python train.py --n_experts=80 --tie_word_embeddings=true --init_std_o=0.0255 --init_std_up=0.0255 --schedule="wsd" --train_tokens=330300000
Below are experts of layer 6 (counted from 0) of a mixture-of-experts language model. Rows are named router (the router's row for the expert), up (a neuron's input weights, with its number) and show model dimensions 128-255. Each number is 128 + 24 x the weight over its row's rms, rounded and kept within 0 to 255. Numbers have three digits each.
Before each expert's rows: "mostly gets" lists some tokens that are sent to it at least half of the time. This comes from a sample of Wikipedia text that the model never trained on.

# expert 3
mostly gets: " British", " Canadian", " Russian", " Royal", " Dev", " New York"
router:138155151128161117161068106096153151135133126116152142103090169169092097087153116137155138143086139121108163101136144117140122155141135137099158131166110103144163091143130114117156097161124110123120111132122131133163131108128096115097083114121137124104127173124120134167143150093145136141143095122115108185161184114108150092133117127114120128128110111119131094126100114137096128107153
up0:132108136137111140117137113141124139148152152133175143115126096121121122103147142106130149059141143110133105127120116093110132080116149106129154120180135079152110116088097128105117109110132129131111133069143131137100174137140118177121143133133136124154125134154134093123166125082161113140064129086094143153168101106138136081119116096123138116101127138165070106118164118095167139089120
up1:163144130126135136117110108120125135141093160076129133157104165128137151154144091140129143066133131146127151146113114126154136132126132173189145129162083084099114128174164106099149114141108096171112163168126141155123131125106134117119140136077138143170128102107142086100110146129107158137135110109169148126148120116113161103102146122144169116132158130091143080148135143142147109141169
up2:095103100112146075131124127128101147137123157143095129153104105091087123122116158160117143126108128139169150171092139134121124134137121128135160146116085130153159133096134149146139118152097122146165166110163125122159134146126152157158116134121119138141123105109117135125124151157111106126131149142146167144129111159175102171138096125149126139133132125086114147116159126143126167127153
up3:154137152140124124155138125131104135118112160097150138163087139137124117081119150131164119146093100163118154122123164121110114128137138143132148133134116144119157099156151159167109124163147121113155101152128119052145138117143089075096138099155138135116165157146126144139137112084114128102112148120158120185142162085097167124112160097099117134117092142079137121106142120121127105093129
up4:137078126116133145162102095118143123111114097123148103083129114179120160129121137194135128120139138094109137130158148115116101113109117119148142089182102126147124112101085081135138105133137104159127152117146127113102102166125094122098143107128142120089140113131141122085171153089140147102172127145108104135105120150134080127123087116087118128120123130154122138118091109137166117152155
up5:115112153170151099118111163099143071133086125163145147132123146161152153090112145133106137160109175138115128107167119151154124140153151118151114155188144140137129156113075135140100101143146073100135148148120103099145118132131076121106132157142111100082113134114130179201136152131089099106157131119123144161163115174109119116120177165112103127099090164106132117090117122119154133139102
up6:132139132109113142137125119152100085135130115124133152116121123132094150111166148112128183156140134159135114099119154162121127149091091143153183114170143098132157134150150149144166140135097109123138132111133118116107116096124168147117117155144156120104113072118154103152147145156136122113169166145117112119132160119131122126113134127107170140093144122150124167121101111140121150180169
up7:137122132140161112132089086130114109146127114131126169128114086172116112113164102130121088151080114178100129109129125141151138134127107126130129148089101145093103113154103140115206141110069182142150139102081181129110115099101151131156076140175119155145122110133129147122104131086105149149129128118130172135173138104132105132119116139120167167139084119135141151152132117130096164129122
up8:107125099099110137131144128123130111137055095163138138130112071133129109106133118144135154107100104120132134093125124155127159125090138111114083095159118166135152135112129138115137108134107117135126131138110139116107107150142117105114158141144121168083127163126157122161120097109136083149063149108113196139157149124084119141121144179118107075150110159110128122098097137159106098120136
up9:173122126103137133141114118149181120143151122168111126079142161150125175101158133131099097173119121084147114121128112137100122105081133064127096114120149125123186139144115142138105120135118137145126132128104145134158127127137120153125124112129128104155130156145149163145187120118147115130122168126126152091143148131130111122127144101118149148102124083151076171114150147128178136127126
up10:056132158159155135087114150097123100128144131104176169131137151137127127128145121153157120130126159107135115164144100120141136198120126130117159160121142112136120122122112142149123115136116116118149099156135102105141121134141124123113169147111108134109124121144091113130134138113111148122148129156100148101106131138121125152111162154161049104149116109112110160104110095147127071113135
up11:096139125122116144147118154127142087134073122147100127171126153155134148087121165128120139119146151128101152178139140155146129092112132129128118166110150066103148179109163123124113082140102071151146169108150171131139118144142110146076126113169121153138148175137146171094162136156154125113139127142164085107159142149143117118161108095167148138102112134134105133135137160128140130197122
up12:121134099122146144078098125137114070118160115114123161133105152129143127112134162162151127152148114119104122139130086147158155160158150163131140118120132103130154113121159128130150116109109128143121125111107139107130102113122113124122153102108135137120140115120130120128152178123080113097102082175109100098143145096109133138145132131124128187114125121146145111111141110124125119122143
up13:129083110142132112137117072105170055177097104148070108127119131111147144089122140132118141124093161162134117127109110132180119152147118123171144132125180130138145116191114170126160130106176138100149129125155106111132166094132138099127151116118117121072144087083081127128150098120084143129129132120114132085179114144126096071166101099124124154139135114153091129168138128099164116107131
up14:122172112108134124110100137118154129155142127108164118119108109192122131107160148133173119123156121130110143093124159139129094124152119122113129158178120108132156120138147109149120145137124130102091117137113132103138121094102124135073084124131130141153147151132098132137138124093192135152109092109114106148181113116123136114124110130115137089095103172135111131117083120109136130147133
up15:151114114183137143113129133121132149155133125131123169094105155134132123133103110127120128111057119165115156138081154136103125140162138126128159176153103089126144137134134111143120123122117144100164185141125127129154156116087111121142131159111132103091165132183077077088144122149169134103132121130117154156178128164103106085132141152123142103096155157131106085133113079117122128098154
up16:145108129098144137167065135081080111152106152111113130141131124119147122116097148149128172095096144108171114098137168108129147120148095152090114090111108137152116130132116125142153142156129125110121104103140145125138151113176131160090090119133119167150119124132104158105148170110108097125112114155138152160132157145137076085152108153097104147144134108144139120133116099160122120120129
up17:126136109123128120134099113151135165156147164133143142115100117146133114137119122165137114109104119135092136117117136118154120109143137140137109131147106099117158111136163091101117133111105096143098160139118150090141111139137135116127128117111150135145093146100146100107096083122125164176117125128159125137101101158129163131107116097151099068130113083151159171171134110113127095117167
up18:159154086117158167153132113138161106141136192148128164133120117157115107151160148122115163137148126138102139128147131146121114105115144099107143104167113119096171147150154129108133141161120121153168160150146136097138159089137121147103129153102118134135105099137168117143141093096145104096129145069097161059168139137134110102088105074123146108160101139071152122084111121130112141155110
up19:110110133118125135135134117120162148128142157144114105185101101127128113129133144108179146085120107171140117140109117142129119138103154154137113114119118187190145152133132064130101098122147138149108100130154155120137077100139153131108163149135151140104134113146125088116159144116132145108108111173138114153121145139133130133087178166113097135093141133163134115145141184166158109127123
up20:147105168110153156169151165145163107131087153142088134129137113104100108161136134073117166116144165110112148132098112139131154142115135113156072159139141104117191106102131152130150095170084138102147141122121111166104135120142108108112113112130143158109109133126095133143146127086129115090125112138117160113132145122120117154196078142110098124147125103146121119097144101153130081133148
up21:168178133144126127149157116091144115143140112120093128156121112139123140154152133120141117124160123138091113132135129115116138104149086145093173094155144165122154155150155143146129084149120110148112130150109110102151152089102070172102118132059144133105138197151102158156163124134145154141100133117101100123143110121109129149113144129143079139148091121099113062118172107145133100119124
up22:126084077158079090150125098117178113132118133118129140148105147086098132147100088156146129109088158133164119130104132120142130117140155162111132151122118129120117115162182132104111089107123127112114127165119163132173125097131157108118116116128133120098140144157152151085138101126115161120128126120120158110146183136104134141165182090143117158128128114158117177090131073133118101078125
up23:134148146126095158089112124094122076105122122156108112130085148135095137089125133134154153104116107135116140137125114182120113134119098086179107165157173131097146107123109105084160139148097132142171114112119155126156115125151094108114119130172136109110137131156148151093152099131127124099146108126110113155146132115130120128171118107076150142131121091152108122080146115142110123160147
up24:114177128138103122147137117131134131138140073138118118158097149160087168111148137131125137164133108125132140124106106129156110132118128132117150092162172111109145158079098142131111133117129087109132168124102105124145113115138119103095126073091204126132110180119131135175141168108171114146161123097112108136133172126121157122115090112144142138141099149155132100105133130105127110128106
up25:111140117065142134113113106133132119129090113103129115127105157153131082091140150183125131120123146141098122078145123102149096137131177175144132112145127099155160077139131093126145100109131105116090146159151165162139125104113077194129150131136141137153154124147142114132126126095113102114118107119096170091151125163151144131140133134063126106114138029143117140140118128107159136072165
up26:120186136152123114107102141141102120151131102098141138129149083118109098107107168155122124139105142108111160103148167131148133118104140129125145145152108091156121112066075088106110098144142140173086127104106125142156152194174149109136067122127131149141120134143164140137107083143107120136148148092171146141129143144145134111077125137153109136123104131135171151144148115153116128105146
up27:122104096054179111121098130075105127155138153140114118068109143133109151148154128146145139101161086115135148073122170106146119136090138133144150102120143134127191119110121131112132163115113183096125092132116114139153109076186149100133136146167143139115135086102153133120122083096119175157134144122125127162105106121128140127128110147137136148147157117138092144109138128084149085158161
up28:131122124121183152137147143141101127144113159134157130071077136137093143078116147118154189121123116132125119137138128092144144171097182116170151131151164096140149134113104146167150156146104129150133140143130130156098146134172127132128163138130108115140113124161126127131170154114123101121113148089121119117125106156081088147127067119135145078132148077144108116088117145127119165125145
up29:142142124110130142076141132106107120158076117141123120132158109130140136127107150109125165146091113143166114138155128124149112146126101111141126092150098150179110176133176166130148133152111130095152163128095094126152139087176129140105137145103103072112185129145117129069122140129109150114103126120137162131128127108095175095124136127109123112091127138161113130133112152144123102133132
up30:150135147155112134126135092147118107133115118127134110147089167145093082112122138133140130146155129125149132097140116111143135136177082099113138080144163123124160133114140139126130118117089087101095116127084104141133115125115088135112165083081150120110122141176138178146132141118137119159159111119091113181150161107115182124079138115123145120150097114141129083104149108097116145152112
up31:117128085092137086139113121152108087146163130141123096112073131138148123118145172115111183146100082108125164167107138107131162158094110121114131137066145139157128105144119130120132074104120157150126103151122123159116147073159142108126155109117152139126129106142127168141140105076147118102169106135148134157141134139121124099142096149111127152144157109131110129109107114101126143141171
up32:127116106123123148132103138096127118161115145129130137103094184103155174080147142159167128114123103151124125114119138148101114155152159124125093144115127155130153128152147089104117101139109071109145161162122163133143108099105172132160163115110127136126134155162109137135138162109144141169176089132154105147155126144159154135090126119139111109124153157108104097142086122174116147143139
up33:133106112116140133093148098102122113136168115120146116113092164120107119141118187136126122119152140125100108133134135141133125179112124167118118156107101100108152128144119151104148091209127139140142149121093094134139164169141114126052129122132127136120173132118106181082148096071118119137132092147130126126155148117164109121113095171136166158147141151119143109126111145151083091087144
up34:162139151148180135140137101076170097118077094094172111095134140134130098139142144149164117112123096118115186121153113110151123156136112073124131129093122129125122122141097177128115121118124097149117125117126121167143146089171144173127129124114111159121125113091126134165163134120107147156108158099175116140150137112143114105139116127103142128098092129112140117114131112135124133142135
up35:111119119123141146166142116120139104124090141147128138138136145136111115114154139136099160093085144087141162155089132116112179147147151100121112138155147095148185124146165146140090094153145118098154143134144136122142190133115123144135109099100092121130123108121114112088131123100155095127114156177117120125150128146136146153113142116111097080102157117115144180099093153065089102138117
up36:122102095130149148124146129119146144153131138143123166080101168136123131102122142167142111174137116114147105164114133111147131109133129137167148159134105094105120110101135094122148101118120119113110126128141133127117155148115092162107163111106152139132129143137118156084140107120173136112112113119152139185200096099109114124093111128120085156078158120129101135141130120137132137125117
up37:127144133066138125119138162101123113149117123142123150122109111169143118102133173168134087159110104095107131140095148156140170165124115114142148163158133100149123149156096106105124142153153155153113127106133121147149155084191122123064117096163171167094068072105096133136116180088142096115104127114103144139121139135117138107118105155123138089137089153116111131127100121141132100103157
up38:124106096148135157131123092120100141181141175097099112139164176087128124107150106091161105125135109141109118172137164071128149172123135126096110119156130179089088146159161138094191107130113151115143144126110117192146105127134112113122114112148154121065151130119100171119131109087142103177107119110132132136124111138125102106133110125113132158135154120124125141145143123146116149113152
up39:098097091111137115119152115160166122151160174178102102144119121134125148140105128164084108098153107137112131102113127120117166107108165109126147142122147110142136136093091089142101126099105133124149122099098171089134121140121154157155138094124120125125142124116142117104132122133161122108150110138151126114154134148111045085125134118102134104155116103147100125124128119171144097161102
up40:085173147143152144113099137136124094143120160116105106147129086115123104087149144128170112161086063127148105125137104133135142147133127154145114105151102131136158170109152106069158128165144083154116118104091102175147134129179097159092124127132114159142130147093142083072130155136096130160170095120122122147124111110163144102100121115111111148113163135098135118092109149139107155103136
up41:109115118071162146127166106129158092139115172137114108099115145096085110103123132111154140092096095157076152155173113120132140130129132115156115145141130110128157127122142156148147145140094161100121098176110131144166169091115129117153147092150121113142139130096160134151166120138102141092117088144160105163182124137120150113090134131143155141185142147086153058087096138117151148129118
up42:112121149116154157136058152156129086137098133152129096141105147156090136122120100103100103094134104122117128127160130134149134143140120116155130111169127099141129090149137113181140082147101150126174124098128108095153168131131116124117133144101125172150091131125115194149112140103140107146106148171110095133128114135172128113108110092178122080107132156129138114116062057131105129113137
up43:099134161149148083118103152145109130115145130111101145127096163115137122119154157113143140165098151134122112150145122115133104123100137167111067133161107099080125144128106147128142078116152106128117139143112102122088155136128116130140143131120121132114082173084129114148119138152136135130129123136073122150121170126127137110113087118135103116103133098126100117110134107152124115115133
up44:144100145153127103108109119117127116142121135134131097134075163147125113160141136118117149112085134134099145134148126116121139156118148103140104142129144152135144131136113143166156126119100135095151110145113095076161160112105140142125155101121119138145155120149128246113182107120129132111091125125139130123123146141101108134122096111136115106152109097092094148099100142159130107137153
up45:128120148116096158155110139124137099151156123102104103110110189170133132152161123161125162122110127121105116112150162167120132161083110107120139146135092094099156145125168120139146119137159148114114152145086131105112101142102060166092152099106138158095114151100106097149124145138168108131152141104131112098136157118108133119090120154166150139104079130101094119126130136154104134125151
up46:089144113162134152121140081086172113131122136123097123096123111153168147139117142119133151143140147151093129152096106149121110110128127137119128162126133206139142137110080123187125134117137148126126093113121115159158108096140156151121136126142100150120123134123150132081153138095161138124100177117124108123102165131132159127131080105120126118130172106117128119065092118149117147088135
up47:138109146132117112104097081156087122148190159148093165154107106175135112118137131172147114182083153137117123105120161121145140121094142109114141133109124141128137119173127099119177096152104107148147115058123132141143154180117105116131131149150118084101148159122155100146074086096158120119120133132150152146115157138175094083117093180126124118114145110131096157117068080129087149140152
up48:137156127139149137125144164097169115130103142186141116156054153158138138108112141144108163143128132087121139152150125138133113172130131124161104155093164129153103107136123102112091080127164179121151097121162117158121103121146111145102130115134160149135127145157182185144176132085134155097116147130135139135119161110102121145109114146135092151128082162141113161147119110146152124099103
up49:125109123087164145148167111153141114124123087136118089128096098112117100139125149129147160135121174126147105115138145119127099097149123083188097135123148084149155117119100098138142102129093123131146127133157140155099136114169088141132119093118142105150164119119182133123188133096137116128110150147116142146161131129105139124142084111116115090114138086109138109125127140121115135129168
up50:173191113108141106172094090115102125119090129136129110153124160153082148101124125148104134102150113153132173132121155136131116131155105134121149137120165098095165134111118177139136085128099114149142152126086141139137162086131114150114135118119157139102123125159110144161136085111140139123094169091162174141127137116174140138099144081135155066171127100138085080110159105158107124098126
up51:083126119121134158105127119158143122147120141158145095133081155170128157107157125115098108103137149117114186162159119093117130123185174111116096109152117138137110126122123135142098093131118099148125136100115127149125122148100103116112112113124127110118153118149141145133131133171151091116093138142132108106158129116105084101126100108095098129119126151169153115124126087124111108164133
up52:087107097126131151125120109094124156128154119145130140082103125126178062095095136141109120129111127127111120068152168117093129185121127138161126111151167116149162119090100129146145127123144138117113136112154143134072114147153182105140107166161160152088166104148152101112157161156131138100125064157088140157163136135134120123141123134092154146119116130081124115114107176095135115148131
up53:107160083148101121147114114142142137139140154098153121109122128127109135117197136111139127157134152106080184142118107122140151121145092143132161197120132080101151134119127137095152115153115108159123157118078143130157125141112095122105168139155112116140110137096150138175116144142140123119144129146116111111139105148129108079134108134130123111126092162155103151144091108100113158113109
up54:095088153128115151149093107140126121112133109147095129156116129138146090111155103139116141097136112143116129134110154114109099094133172154152082129158131166122179159135132059143118152089157065186105144112164145093138134120107094106098120139111144153149153125153160117130152091159158105131130072138148115098147164132137139155127117106137080110094110141134124121151144138162186111106098
up55:077122104114138124129121122122112094121131150127138122128118144120165140178138124131121165093126145130116127115137159137146132121118135143202099120156113097129103093166149095162133083079120129170120127103136104129096124108141140162131135130123082088144120083118113138143122148161122131140124136138148117163139144154140101130108138172117116104074109065113165095129119116139150076107118
up56:145161136145165146175141084116166127149099158155130150123151123137125152142107156051143119109126129136109127111113139100101123113108108143107160149148108127113153138167149130112137113124108123125172124121167132139120146128114144083111137107094140105101120126094082132112156150114132128116148149116114138095120168126115122086137142178129126122112157146093113144163107168144146086133153
up57:138087093123140166084124136111115125126166145091144134131090154170086125167102146120139161112148113123098122107136093144152139167143116104125130113187079111151121136119120113169155129102159143106104163154110127148108145118133146170137118132123093114129123125117119116113123210099109173069120129144153107097125105149144112099160137151127178100108160140160140130149098150073142186118177
up58:121134145131124134117156157132130130103104099131112114126117087094134114142117139124113144117098131138130086125123172099136145083129165145140137088162135099128126166131145111132144145089126127121133143136149101159104124094155088134090121157092109146084133136094143100139142185183148078123152132125092112093170161141127099098165092139097173167125083141154127085085147128142167098152081
up59:097160165120115129101130129155097121121161139150140129082113104109092128069133131126127122118135143135143155110142145148113123142092105139104110146116154135143116117155104119076140136130146136142089098099145113125187120090168093146044109106123141127104076103124137182146106089122117088120163119124092109165151133113123150107100170156099133150092090148093139107107103102101132133168107
up60:169162088137137088149133142155178139099122115092147129137108127136103119070175131091117144130098128123114161113072129129146138074126131094064150136163128101144156132140133111128127120096078110101160139101100138088128169139125155125072091106088150138121139164126122121115160148131118117091106123113126117107169139122157130128145111112131173146123103144110141160133152117155127109110116
up61:119102109096119117096103140119145142143123186132104141107121133142164121140147140112157107155113093131132156148095148126129136093164124147101134125155123112132163132123160131093161126135085125120135096127124100158101124136165074123125128155122145094140141133143161202114131093071131157162143136140167108132148145145153112138146117127129143113152145097124104118073159149099170116085128
up62:117085124172113086126096079128149158179085137155121164122099113175136110069128124118159167126152098108094122127135109119132119113126101139119140110132130155103115091172095141169192177156170141143117126132133116121116114074116136142120100164150178103132164135111091147100142095137124157124117110090102115142120154136105111062131167171134153139110101125129074136101109111143092121107071
up63:113115109159161179124163153153123137127157171139139146138142191144142085132148135124057150115129159127102106145123148170102122167111118102155135130159116139160136109146119130177124112122074122120147146078132146201123088130133110119120151168121136106091114076168104152091159132115101115096142149138114118131180127158102140147117120126101169184135154139209167129162126136140139112179115